config.toml
hidden_size = 448
d_expert = 256
d_shared_expert = 0
balance_bias = true
init_std_router = 0.0144
lr_router = 0.000375
vocab_size = 16384
learning_rate = 0.00178
beta1 = 0.95
beta2 = 0.99
max_seq_len = 1024
train_tokens = 434900000
max_steps = 9491
dataset = "wikipedia_en"
Below are experts of layer 2 (counted from 0) of a mixture-of-experts language model. Rows are named router (the router's row for the expert), gate (a neuron's input weights, with its number), up (a neuron's input weights, with its number) and show model dimensions 384-447. Each number is 500 + 40 x the weight over its row's rms, rounded and kept within 0 to 999. Numbers have three digits each.
After each expert's rows: "gets" lists some tokens that make up at least twice as much of what it gets as of all text. This comes from a sample of Wikipedia text that the model never trained on. Tokens count by the router's weight.

# expert 3
router:554482424427424473468558468487544501542496437550527482510514469469513506563481439474534571598387511444469459582455545476464555431482516451485456440529440513515514464485550498466487569484510470
gate0:506533487531489595504489499477499507491549447481501438507481496459483504505502429516520401490473545501501586506498530497468543505497458496434435484478499521539448432573456485522459473462483505
up0:508504501418554430575512468516520527470449495488437479495510514491530439547520478501528546520503566478415542502519481510465447528465490459576527475541467497538447433476426507501564523499504488
gate1:515508499495448567502546483482511535524548510488527579513514441486462494486504525484518525501483604481578495495463493540390617533574557434529522507463511515522472585536558514503483500538446574
up1:481490566540469542456526511540502526469489519628486499522491466446505519486499505443502436513509526537545528493535487512444462528500528456493612454449523482529551500517531483556499489480489497
gate2:534488532450468407517478467496466380429505511536499504504501504514435534536520503655489476469528557496419503490564528537471516505517493506456504470478441461537511533500435456506476505517506479
up2:499522476469462458527490517463425454520529457540483499496539465501586541465525438579506480506429544517509467431481536449485637485559455517479516440479420476490478631510544470496534521498516509
gate3:439536494444477468489510495550491475441455533538473502448528462525566488548519519490494533499546556475495518574527489461481483483511528548539530491523522553531510439485493463545498524514489480
up3:498513443499526465517470485490582450527488469518416514479563540493448507592560519507428465471438551511465488492528558535513540456452492487579543517500513554468500413501485510489454553485529564
gate4:521572512574537473348461474490529471504543485552520532498494458572559504504535527603511514537456617518533460528412561432580530521507486627531601518515457506531443503438543475452525494501365470
up4:523527407499522506558457518483480582437496508479503477487490484472481509625512494433505525532483493535430470503486544489498416492418499472534522500467499461525493575482486552500477526487510508
gate5:501429498505493499506476654499492484449486555501522422460596516461511514490489451561512507575496422537585597506514536489453520458455468548481514638517534530590488509551487534499494491469458450
up5:487508495513509466460505407446387467533470514443437554459333549499520495485509572519477536481416624461494402524538454503481438503534457492476497467464497540546500452520457470503498525429524496
gate6:455552537527515480503498495452508502479517453551473488498543480528521500468496521486524513529504401506485505441490515505558531467491435562415501494456521518458532489490481411508510511510492562
up6:525510498499450475421441450529559474503509514499543467542484525530467545466463452523482488563468517500480471500479490512510537535499489503499542535514454499561497497565500533498536527490500474
gate7:520496455521424462538506506515478576511500476468498457515545528569526511521494424489497471538497527512471527501551603498570426613483506516500466502501520486498485487601485528525559462507517512
up7:500523478566425558406499500555479482488460549507476505514456507498521497524476507417510482501481551486497476544653576456470497536477488473611473536482496513500494578523426467492507442470495472
gate8:450541465490402361490549508558418555500477500474519482504509510453606439488490446393493497500490514548453561515490517479534450464566519531461460498519527501474470474508576437438574497552452487
up8:470536488485504519571532520502598518460489502513526493519604451514457530517555506498493383526486460463527562486484491521427542470472472409505527547513476476533521489497522513505505512395548489
gets: " |", ";", " ", ",", "o", " W"

# expert 11
router:483526455456440460509587535459521519523509487577499493499475521514425558544471471476543544570446506518534467561487525534488496432465532457488463460540476533437548407459461483478547601515574485
gate0:511488470548513523461532459420473476528533481467475519498471523454429475520507526500494597537392558482522410492463409539427516504511470483488493507491524521464493471505477587500558518520507489
up0:497524488492507531529503393469500566406431473571500492470513493546369501495493464486501503529562540511449442484544487524431478559537477585496481556464469491440467488554494453506527490359520530
gate1:507420527551501496523559480517505543540478479554448537482524507510546541529443412528483557468495430542521504573561554588481503533571504417518594477463475500443571483436513513501462551471493452
up1:513496516511429587486475416517517494430507510426429627501546535426450491502547435464490550501532474497508480533397512458473515500510547642511450472496515468492499549395499519528499522486524478
gate2:520483500498616553452506481496396553542541531509497536497565515553505522452523505511490454548537453476477460466456567534486438560550498472423529502473465555497497489541539497502525514460503500
up2:522491548565508490500588522504515524562442538504498496472388555378574511519484495447524524503546557546522524514540444481497505499601548510518452511471481522443503495424428568511546486491539503
gate3:508503474515445562480476537485505390511472448505512611500481522520460472497503504475498487494521482540567565482537477544544541447523510534577535513506519479501534478537498494505491526514485473
up3:467441511529485479452502491459560506421492488499555465482457452505458497505521452490465473510518481519529497513537464460445498507518486465484500516528524519519510495479478400531442514514493490
gate4:502496459476485614500502445521499453500530501541506514459574568544458470505510468537552550449542447547513357554454506489524528434447576489457486467452496488496484595527540476531545493497505491
up4:563457497555516522518513465501556490505515525522477451522457597531516480498524530556543466497450485494486439484508532503494540482444491481582486541583457505438504491485536559498470565494487501
gate5:500554429500534451482494508514539530449508515541499481516462454461404456482571551499472530491480541473474496592462526500493485476555452503475522474434496511436435466483438538496546536467471457
up5:475499503459517527492483456499547557526463571492490493524516480504525546491520506490575553568507520473499510503459595521389496541481457534477485480512516503497514505513462436494502519481525550
gate6:462434522601520508580519546515514533474533490512488519544452512496476515634545521563500549473526480556495417505576498484511460529556503501451527470468458499501498497491522499502484439373531478
up6:451501526493522505526495543532385537496494583542476509507424515499460544462487525465453600451536519452535478500471515499532479503474577438565509598503527512522506488516531440473545521524489493
gate7:508521464563521491499425528533516460517505438463482453492541532537470486487491497458568494561478501498490470540416448494493415497496515513483525502500532512534521503501429553494489479484587521
up7:544553485502502502529462550521511466501511442489498497477466492534451491492492519495567456512511484469506452505423465487470399480445497484504512502505463498503490540508525502501458471525557504
gate8:469470576531546476538478537437519580416542476539456535540504484491528473591441511511503541605487549439526492492503518477513457556555568497448522448498475518513458523506472512502515518496460500
up8:449537530473504510507503544505514556447484510517513433477525464500507512501488505501509485617523585466470543477538484499527452521525524566484565549520545460505474526525421490525501576560520507
gets: " 0", ",", ")", " also", " L", "S"

# expert 10
router:513507442470422443498584553512535546550458460593516487478489494508469522531470474471512500533427530519479503554494548544463522390515479420481452468583442484455542413417477485438499571459533492
gate0:502558463593521431423514494551515454502478498520502530496437473449499500478515578499456498471532484501433506487499497482452508509461509433449625454549451521518489467483509480502508518408498498
up0:461473442540506522557459464489507502495486559560524555488420494529471501482512532473492488388478428493541503479517516512539446525556525453499491451486478475514499564545603453538481553401520487
gate1:502465444463601492497485490502519499422499493536469496484532498466528474501489504517492489534487563504464481570580512451449465441516447496540572501487487517510488477523507660573559501510486500
up1:444470515551465487476506476519512605421512502479514495527508506503589505468476562490498516384497476480520508544508485446491540585444500444501493564492492488493487515482505447527495499550492515
gate2:486541435556626481441497474501457505502471500519449443500502497501499526458518452486518478492529427501502491511486537483473533567415434498491511442468518495522427481620498479523513493535477531
up2:499472494505496494524475446540578500515529546559537529515441527417572480463467496414525526431515509416525482524529512493511567448499521534501491501423501492505533654536474523499486507446494485
gate3:506459513477489494550471581465471475519486550478534463517504520530496523477516574542503476483451438479565507542535490571512501507480498540531516536521511534509537550515392616472509454478484495
up3:456542465453511548503510503480442498355526484367507478490492495567448517452510545515500524511524493531431488560434512435510463481498449491407497454459493464482489468440412514474506509470489499
gate4:507502543544475571539512496462542538476441516487522521538441509489416484607505472487504514526547452508495511511482591520568569505552519496488469447464510528462493492506489491467517491513517524
up4:514508486515522494514486493545530523504501507481513491484476471485553491540484434417464538448445510550415515498451548524543530559518493445505428428502444537501504568506461513498532487451505522
gate5:436568467532503505537520437555503501503503465507479431476512501513541459538501459441493462493488596509476485511470488456431539423417510532512522546544488535471500480543487527493497446585482503
up5:500519517510533539437479511485569470503466487452516489480514459508471502509526509497492366480475488524511467521459534491532544525534475473486530568473494498516579485475522541492521487535523512
gate6:502502481436495480454531538489529485535482495442494442495439541507581448469497491456487628451541513514537469485532473550575503506496470536526503513522512517503566575513558475523534469470492496
up6:487498504530476478503544482497512523505500492516583500539476533491527479458518506439476407536502467457513501507585517529525534524606478482522435384505480514474546491505501614492459499497530532
gate7:502439451520472506476509490480529479521504542468518482492539493471503493366533489514500528488502492499526578494508482503501442550502380546537449509547515500504534495505470465495449492517479471
up7:510550438523491531535480510532534599438514499529468498496537519443485505566507478421546503488461487508448426461537453493456559555514562483473447509510370494478533489433493512493513530457541486
gate8:501488536527379467479493490477506509497497462503531521522501471434566477511500489560487459544590586514499415377460489560499486562538473477503516516511466503497492517557451525483479502523516500
up8:542505470462577509471503508463419422497516441498468504487495494542404506527491488490479514479498422486501632509515513514543487489485551483508536497504517503510412495541419387509509487460495493
gets: "i", " P", " D", " R", " S", " K"

# expert 4
router:514441548562544540561407460500479414438547542441476481529507514484520449456500535511470434419553475516473480429562453517518447548527517536485570533451576524514415544554464540575456385554460495
gate0:534467487565454521494524598468492508482478515536524438483563444518425501539480504417471484494561556503465522528470495519454445506490434501492507490498391460506526495471484521539450501408532464
up0:452517465466498516431452480476497435493490503557492489490532449504390515448539471499495464513526518547510497462464549517505397483506526444540558526552502510468471503572530508494515438462499496
gate1:465545495494514531492579502552439497488499502506499488496490594491473486526509470487500497430522426478430503520469585445486527455481535505514557515512411518472440496458495484470480464505535498
up1:505425513505536501454477526443499541460497484489549598449552491524491493505450462497488479513528429500489525524504497499491476494488482490466502509490573437485500547568508468503484493529501517
gate2:507504535453501465575512497518500555477469544497470426516539457498602507554534502587526465487495499516499500545452489480487467513479538572583581558513495509523472573559468476520561481530494488
up2:540493536500472497482497460567474449495496481503449475540507540522538474459492478518468632547470493497532509552544561565588506526450502513507494524512521524445501521528477499510506430604505535
gate3:561494467516580592484494505495497453474501567473472517517468579531495540518528503465495550545502517436524496548494481472498502478513496521453495506498504504508508494487525471477587483535519480
up3:450495553474544486464505491443435522425502540524459561489549600524448488477501464450533538501543537472562495517506508429483468425533564587457475441576488516547488477488562369517479511522522491
gate4:492505519520505498477491534483478471461511553511555492483515550500520476496549442562511474510495525534490491494538464460501492521454519547508549496475510482546483491452463472509493505509477506
up4:491448528492643421542459427526452489529487489491572463485461489484572510493489495502450512462527491623411558459501452475502501530512508522608483447493508506519523567509484538484464512483453495
gate5:477537553517589534428492505455519525544478519538519493539487464499464532543482513430513513497430523519457523499570529489527517497537484500550576516474549486507468487475462476574579521467508535
up5:505491538476485521599527493493516423511487524477538541486504461507563530516547436498504499451496502480458479511478455513466502603446453492542585471522503523517440505506493508523410513488482473
gate6:437490492536480592500547418458543455431492463502537549518562550502548510595538489499510525447594562462534515476631511487363501500560491482447589554516515536523508515467547480526510530512492519
up6:499459466475544453446499436521478528609495535512501532444462484506483475496467444508463505489485506551495527508447522522552442546422478518528480468480514504476498408505503463511464526507502500
gate7:476516470480529549560500444568406483468456520478487470502578486508478515481524531437479529371472524483462502499516510427516458455541489486522558457536434479432449534515532563488473492522532563
up7:454534488496527481481496496547633506522499515481481485508549531468565469543476481505474512506541472511514447532611507518511553535522449492520521500501402493537499446550471501487559494509441485
gate8:546523467480461448464478455467518490496480519517522514471592536518519532602487500513508506626520560591490536501465502507457479509480495436457541463552501499504480506517534470530600490494550510
up8:484501520543537509493492555476498403426492512566556514522427532489505494508472539442522491495552568521510475504530464517467445529488502497580493481495492525443536453524476469465508463502557500
gets: "'s", "ist", "ow", "ley", "'", "ey"

# expert 12
router:505552446460424448481588553491513556515462466571509516464507503468463530556489444460543569567411529478525502550503521496491520447515522474458451491566479492461543431409480462436559579460559476
gate0:498478487474497527502492511530567603563567498472452521506503531488491492510525525498492458541524452554553545453460413447522460487550475561554538497512537489514497541437532550500450496493494485
up0:491457479569488490411475465505511533477508454479487525527555581497563515501501453605436612423410418473390537483318433523516450544510551447519583530536599488478500430445515502488516488540480511
gate1:488480502582410604556524522607526473521498456421479493536506458540472476514503510538476484556480519535524555494481538490523482459496449505425464466440510526546476505495561511496512480525415493
up1:498474500425455472436469571495509528508511508497513492477515479517479504465474585458524489479494547487542497501577488485468475475485524476476584500444530480475482463414516534490531569517558568
gate2:526494379527524463503529489512660497576491472493493507486545475487479488508518461497547556452489548560547548524486422412415517520516515497418487477492496517517538469512503397488528509502485452
up2:468501537457476482494501450495463540574518472519481510506489512455469497503481466559561511501526447497642451491607490548522505454535465496489521477484512465512531457550481488500545519433484471
gate3:528534513485494504523505470506518512532547479477442551483475526493575451513494499593474477557495465450482427514468470443500488552443507493457547578499464486505505500469543566563541523459449467
up3:520544550452532493506485540499499443554447501507491532577468639548472486514511496504516535551512466521575451531490547497453478565555503489457613512525538518454543563472639475507538541484479474
gate4:464489437431447531527447485433505459492470494453487563492542527472461511488480448570508478538506482501498488521547546565498409507456469529560496492467500484498512435498365623500565532428510507
up4:477515434483521486465540548503540482433485495496495474541587496497469473477535498458476497500446616540525502446498537520478504554499467454483511488518494492525492453608479507500508487509399489
gate5:404460494428497316521516539518497437486532463489486441496519556523470443478488539462516432499481441535496547483568441502507527485539466441434482472447554515513492537417475544471503532551469588
up5:479429412543477406543458547523475463511557441527504405517494462469494443536488606537532513508497452491508488475479449496540479475456451451495497468457498510528531506487449438476518519544515510
gate6:409476494547470506439504548520479525529495530465494432522480502533505477532512505436546570484439438471525441428556453579528462602504452501523539474496553507500489474518555502496486548472497486
up6:494466423554560540425462473499481387471507462504542436480487443463551496467493505472520519493513484473437530503560565516595483439416464530538514500467547485455488544551530483542476496486525512
gate7:556479534588518560473454524520433511489511435513536416495485541495518464539488446510461494590403511520453396524454517496488481548569504520484512449458501489517510534562548512470465441540501500
up7:507441540498498396532503498480511497527497465456527524498451523504527469499516524497516471550520475495411579500484463487496498544581518470505530465561498497470477558523431496491434526393529497
gate8:504452491446507482435471527505438493503503471480457539522416464515488526529480494505533509530474484509633503476552443450432479505453504480521490548512582526511541504498451476554460521481535493
up8:490470429490447595480523506526434442515489463494442446484564450481450477498487512478521558506489496512502484509526508506475480546546447473502535569499617506486462555462377519504486491513541504
gets: " ", ",", " 1", "s,", "u", " F"

# expert 0
router:513536442469420453474610549505519521519456455570507526474509516478459536565505457459521565575429527460516492544474525510500539423511534473447455488574485502470547438417494486444515623452572491
gate0:423521498514550495518542444512513426485496477473505479585462483490516473533502539501527488503486531552490490417557536485436490465516532499494562520497493499467467511482575489506515528575575490
up0:553467571464460483499481528526460510500529480548540523496583512486420515469506483489478484505499506466573468561438470518488502550431391490492424484527511563499506436449496456504387443456440473
gate1:515521496491519513548475501510515543480471508524502464479517516460566531461490547609509440449506400502467439495478409504504504444584473431548422571529514473482464510497522522485536447436530492
up1:440506520483468456483498534544484460469529515507525570510528494494556508478489534496511514384577504521512525503484572482541464432483447518559505532473556534482482498511487519436509483496479476
gate2:501373562475471497513475491461511483560511469504490500500506567480474506513504485471495504432518530474524482508510462495546627532504433474517606498511503509532524543523483481494513510545512490
up2:480492472527512480492527509495565505530516459494450478507474548540451502489525476616468502447515526503456438529492464510373513482518507421481552493516571505538521468510529421471499459500480529
gate3:517492550498582494509499471462541480465463591417472449477354494466455508512468453519518487418499535538486493475472523526392575444508522519502483462534484506497479448541480497508494456499477457
up3:475474531560461534481502547546510543521497480460517440520574489520544472518475544569481473551487438486494469555498527502459461570416485578486582420500506496560502519506500501514603503462507516
gate4:452500475435504512501458492538428475508504481482481503539506506471498522534506507522505519508502512530525581526494497446439561440503527485488500521517483498450496315531468547514531466521548537
up4:533491493513457479525578509507621500558486465429498506525436485492483498431497546421502553519471520517507473461490485579491498479436500546462526489511487563531487555493521489488582554520496505
gate5:437496496440527512475485501517429548439456449521516500555379566507493506450544493433517493511503532503480529506463511598506455498474485550585570485518522443498484452454492568526534493554533455
up5:500463471512445425602484562485615512513494589500574478499504572471470519521453500466491476456535556554547449539500510494484540519572494425489466610516476543477463573503512519407526532529505515
gate6:491515484423524428523494559524534537497487520427490465510504499486616493349500489502527541556519603450513495451540553506483559432516501522463437543527516486510537512515517447551508553504562445
up6:549470501525509473571494563465621558490499475492532413480476427554484479473485522482453453487539644494451465473429555487477478483580519475493463573483495566415531483397530528472533510490448583
gate7:558464487549455525509499432489424455477485497477528543493642535475521489492512466532462422432502553461435451508536555494440528550502469531455593483537512499465525479496570513520548540502529442
up7:499478473470519506481511562471524506522506537465499536510499488506514589588532534481480542482501497559478398518483469540538524487492603514344533560516462487475494512525394503501535477541461518
gate8:526432455515511461459522485404490502473515498513555487478562495505514475511485517486483509423536594506510491519552515518508545519500432494518482491494527493542540570550508503492528481530433523
up8:413489522409498551583504471490472521399497536567545530513566497472417500526510421365490553528504531507482499501461538590550575502470591515512494498487521500492481485514458490556523498469463450
gets: " |", " The", " was", " the", " and", "\""

# expert 14
router:449445574527565506539451462552512466501541553358485494492477515522470503490470538521488421410548467540520526430546478515537475560549502509492534514415533490556429492559459520558458435518442475
gate0:508516475434542604494504477503490495517500499487480488576521455516436473485518492517501563546499507495532521544502500469505550552515528539544529465542511492570506527509458550474427430487544483
up0:529511539456500529439498502557438471569531493464502476508520475451483502499570526505494469500404491431468466552480523504444467491507462570447506489474487518473490496615458470484545506497494534
gate1:491516529407467539544572494426461490470524551436497498515475513445517467523505480517518528480457540518498486453478470461506573540455515507493481531447508401504512528489573467494524508552481503
up1:511453518604561469468556433558495503478477517439526594502503551499513535544498477561494479487510502519471502507505494520578482547588441509522555461532474540497530408495503461494564568513527504
gate2:503514544448522514542456517489527545502506488518423494512499433484551502493533487523475486520483488481513522479501429513494454500500485483425466506520513485500495511519490544543521497502553496
up2:507433528584524436498553509460501428496495504486508498475478513483482534495493464499499441577458489488482486442508564471503491516481387494535549518503515502469517495581524519497502503562533500
gate3:466497462477523544373505442531487481445451458553544444508479503540545490448489466557518454470467488500431488515391530510546552453504478447427502529503504542469433506544554469499492523480499498
up3:500515496473481478556496472476449556553522484492532519541518586537541473499509480427471634500529540419515477476566591480438527473508457425439491570501500445493510483530508556507456386503542448
gate4:508519530542489513566486494494499528477502499509420458495479519421526499566491525424475464491480477519487489527460573451552499468502480471477533472539565468500528456536530493516486529478536522
up4:525481506451415542461547489486523502561494451519489510496416516537516482529473498486419512518599443465518487479537446500528462472452468553457493481489508550527472438564481494506577456532546489
gate5:500511536533539523497536555472454518498451483517461436512446473558486480486470485592476536507450557510500455502398544499568483482529467495430453496494541510504506420547472388519476468488547503
up5:502483507488469486474493502519480500470549520537471560475529488559562498511543452488512488494501526549590529479560481435508465500468456496485468450577465448481475478523433544493541432546467524
gate6:458572540496561483518461508526539498496541546452484506477504497518523498512506511510491546471437478502525444538518531568616510498474495598439556409505515501496451550478499455526481449500536518
up6:524488487604545508501519519486566503538447490536521510525386425532429498529501485492488537447497452564449567527477549472410549554581522579439502580500494496492577570511466541467487549416565497
gate7:520436490549536496434509472531458519532461522539545540519423495541478538533458500449539491420479543505478532503499479516509488524506494601506521450581520482470471512493547512490420496483554505
up7:491533450512516506582503465510593525475494535472454518491552477480506452545483499601446454470544557456555527485534541483371449527491458444519526536510435498515561470487516490507556480575505483
gate8:522508561462503496471504494489516459527502497480464520536553576447490501535495490470477491506589525585539586573498567513579548563469547523460502492502460505467462533423473582481563435507563504
up8:533442478453405510427518520573505538575518519496477553473530510501518521490458505501501483481488451547563473531447483489502504615489509500487589531511473470458499506431512517494509462499473568
gets: "\n", ".", "s.", "|", ").", ";"

# expert 1
router:472455509517559516524441476449504511485497526464497513483473559502468596540576587513439454459475513518468573416481470480561482537561500559508555528407524474506465507522531513523472447576465518
gate0:503567483511539605520454434431527478512520468490503508501535541531479477455497433478473492538480476517505477564521480526493545513521495467475566538538514484526554458577546476497471510558447485
up0:523529500488502504555536519502453470522469483559420543509486406522522546553503491481406499440477460547483512411552530532511495522580539527589534539485501508480607550469504501451490510496463492
gate1:494476498463497452549493490602460512484543483449533523546653457538502498466476513516519494522522534504597507499512486497489534444453422495510469523497491514533464439490545492481619458493567499
up1:459463560559555480465556526526491498478503553523504502502546498515464526454510449452464483550535512528532495467469528495496548502594502508475530514519408496549498461453502481496468532516488550
gate2:499467502516483557477497570465462439521428551539502488547470478493494488487509590539530496521490494504516542447501498608538502500466505483440464473540356459524507499502491541447500475553473464
up2:490513492470551516514453522541507482533515491554439562460539460546489548500496497482508558491578541557461490448493530476510482492498548476553554474490435526474536491438540529500506529384458554
gate3:469472491508457443431495426443482475523496489447491512488532514439493430557513439459478503606497528524489494509571524497459575465485511529547419451461501506514464550522461493505555477551530513
up3:502504537432490580519478498438503489435484511502549512507455463521526504516474510509515512505527499474513492523485500479459501489511489520500480464500519533493510465460472500514473504490555497
gate4:518500527502493515487444476447543509422470487451505490475475476479479485422510530464512527497508512461474509496464482466516507470496394495500532569471501484514490573453441547470474607509511494
up4:547550489572508498515545501506419493504466483498421457488479508511603508486506553502517580542488502599511532515455467501532569487528605499435553396468494459447434476553407460507504510486496521
gate5:499529492464506510549460427445542463418505422535529500507467561494478485460496504525506514521524427479523525560502492447513522586430442564526503512507488491488443497451500521476450495457488462
up5:460468520475468471574479470484518482467512511506518394439537523486508480552552490484483433458489508512462502442535490511404542475499354486527521511489512560493476489541517582519511517399499424
gate6:534505505534484490474496539465532575567476508520522430483476477529538501548491518489483472460499520508431492519425469502531403525536498456410508508498476547513529456517481511501468490468493377
up6:498529526598549467535482499551517467378525539401589551471519526447505502487486540465549564463472514545553479576515450493389595532503472430524508468497513521481483514512456526491513508491547485
gate7:499522480473532467490486479458519465435460542486477509499512526464508573487507486484491576599438420475423469525527502463571500615532553508512532521498500473519545453566504559487566536535499511
up7:535525476599482495522477519519484555543497543465506502480478577557581525503477499486564483562484480507533489479439538536476458555504507541391511514520513501472551579480508453516481487502521525
gate8:543474466490481488540522497595539514574477560434471506474548524472513480577482501479510524479478522499560439525441500456486484514471515579531513480502537494457451451532584533506437471470425447
up8:561372518562453555462520523545480500575537501526522464528461522486435473468465531455509485576522505463509504489518495544500482475531461492388472514503515497504501500542528483477495458488467463
gets: "\n", " Great", " their", " \"", "\n\n", ");"

# expert 5
router:504443543547565528539392444530490439433564519439491470516505502484532421442525535503461442397531458508475473452561476548524454553530510542492561540471547490548407544551491520554532398543416563
gate0:540466491487540454575501501480428486484438478513492569468520480518569433528457537510506518579489453496470540535533464468571501511480568426422485547492553511517464506456493491432455474538485500
up0:494560527518489434612496425523509569476520509595522560487535542550463441481498478470533486504533411532496490505474430518566487503484509491429560487501560532478509537466539466516534508440518518
gate1:493470502504575506546432504512563451554509504478526521482531529490434481524515491485492500499477549506542568490492513506421536508568532502436488573554489486514536553411456519493481472514491488
up1:497547510486577542515508579499397473572538541508399521502516476467507507510468560459475473503502598488507516454462536499498468512545513569465462431533540495478518488580496459514510461485498497
gate2:570546553493544546457536462519443522540566488471463404504534538546539490520480470540497491505486491559438520522487543477537557522482422551470596598533487528482496531585497479515514489524479504
up2:505495463544531407524515557484600500423490517490532487480525529532594482493494503429500435521488485493467488437558491532502511481570534374462501467522516512564496503485481551476410506483521441
gate3:472496481536497505507511494547457466497487424553529547501518518498544478429513496520516536494502428497543578599527481463494462489569520550515434486546598501474509501502506488529489525537515551
up3:473522537452497466393442521514545523443510491444556455540457425535514499497501543512488527527514490436454522436516500492597524463491531533494475556515573511493475496487546489550374500535474531
gate4:500488468462541483635473457502503567560490497476480507510456582561525491488503517465563498496536515435510533514502496457517514469520455453543385517537528437529505510560430499527506497436506495
up4:477517445466557510554469608571552500545522511477501463494513498474500605518500483555433509458497472572451448479512508453481481523585552461485547491505508538542498591555507574537491482461560479
gate5:440538488515474558550483512484466451479476497513510488500498445512467503492527522512582450443459506528437558475532444462463519554507499523484521489549520496510512511533387527521446491426521527
up5:445499471520485520496557521504498387532549512482490517501548502490437499507488486512496506498506509541574525535500463387579466501483475459504457485482546508374467501591523432514485500485456512
gate6:494537539503549521505518488545441482445513510471522504514391611506459467454499545522530428486500553508461472552547444444526502488557496498494509510495545514491466444616509496514537515519526502
up6:522450486504521535534478515519511398502552497408482497507512544520531482525507477518503541544503500539431446515456563506474482521524469563531505445499546470458507488485483492496453500513500585
gate7:490461500530499493451543510509493461529487535490538571521497543530542524520526552509508538512468505452467490517468506441425509500539491535514491472485507508508439546475557645494523544397558486
up7:514483488525570520553537593528476498471460470520470552490414511510487499477511476413486552530506447493500497543441501610432480577619566536547488452494402511518540554509457491527549485442475503
gate8:497518530503573505416500419499391551485504482521492466524588475502632523531481389430597515483481479590463539467471486475533590490574477547551547536506491524463585531438584533500513473544513544
up8:493559534474522590511549508493585464464486456495490465471493515484477493511516577499466514539547417510487511526582446530563561549479480423495515549443540526503528536524514570483490441472495524
gets: " the", " |", " in", " of", " to", " for"

# expert 13
router:517501463513510522479510434422493499488473507465572482497404520503524519436485477484458511443446530576375512506524438471406457533552470455497581508509503499514541498456487495484510516508498503
gate0:521553493545449468597463456492404549468517535467568519493554503497460484519494500503484535475465546523568478496503478516471541477448508445494455542554522503532475519504493504550526523503515500
up0:472448507480521508465511516476530538490517465504406439444547501469462503487496541417496519507506552458583402512519502424523564475464507490388524418516462519512499513437457525491506482502476519
gate1:509535487509511516502543549473537472488506506470466476496380443498562506500494531520502573507425564458435449490508492455501512465405546463502531429480422497521506650480471504528484477530470497
up1:502490556423541514480471514481473504496522535479525508490522573512502502489512514492538491537495565479492476546470538529422527480602508485532503528533559504519505500510479549511462542492550519
gate2:525460521515428416502493617490504522482559479505518472506520546526431519539496566542494504491485494504480611578501509456566471551597566566484565451534475514496485508532504511486495510504418539
up2:476500438496496493518498426509502482491494423595497547460437496505477494450483478504448488470481388491560505556433587490403440548477533550527489572504459476444510529494469545498508537504496499
gate3:511488474607501471497482585473462532505465511509482492457459548496545500412495508601538465477508623514506494486521452545505370529478483479516570518478457509477510514514535524504442539516536504
up3:483493464451468564545548472475480497557502532504526438512518453438525503467482472472478552519484507485490455498501519465536556446503555423442513513463607533497486439529501451499506510484539495
gate4:488513550481455442513530454477542526373523560470492548517494570552469484580500510439503512527422535497511522438402474502487509439481479500408514505494409510563491453438542486503561465481494478
up4:524477516475439439487545457546520478516528527544513512502424409442391505498531445432527530483508559485502372491507490523558523547558384502532453498510555502479509535503503501511530411504499488
gate5:502531477362453529546509513497517581410494482477497477468504522436510511513486450384433543522538519536532488498492475558528476510459454466496582511479446449505526497487502568445473492478453501
up5:495506586435414468546504516520507525434505510504533541494532418497479501460513441457462498548425546520537452479498415500520520543491469504484569475564503446479577623486514478490527530500496450
gate6:539477525459495506466507551505583441492503525497509517546558606497534513447495453460517528457495556529567461485559509493423496482466445454562506483444449516548497505468499486486396456544524555
up6:504498464522525547494467512474462398495498505489510514520507618615583454458519457459453466469512621526487426502492506461546463513602501493541512519537476486497516515471544489503421512494522510
gate7:489447478508469466518516495508473489512520412550470477485458524550604475462500499489538590500425371453533491467468438537479541499509518466479550573514586516554538555482546445508517511499494463
up7:486472482429549484597512445516506521409495470493506490509532577520574531416514475502485508439439237447518505509512534509514545468406558498563487547504612511522479508535470483512582492495483536
gate8:513480500583501564452483434509546511487498532496500410468547512479486484492476445521511482536502452556498439486424606524487557517481453590479511518488489502473506481561500472502490456429485446
up8:536511498360522544383494521508594498572501477532490531541497485451538510554538493587497462489533518477496506487539481417523431485501494508506484457477444490528544585516534522509480499522537561
gets: "-", " and", "|", " a", " of", "1"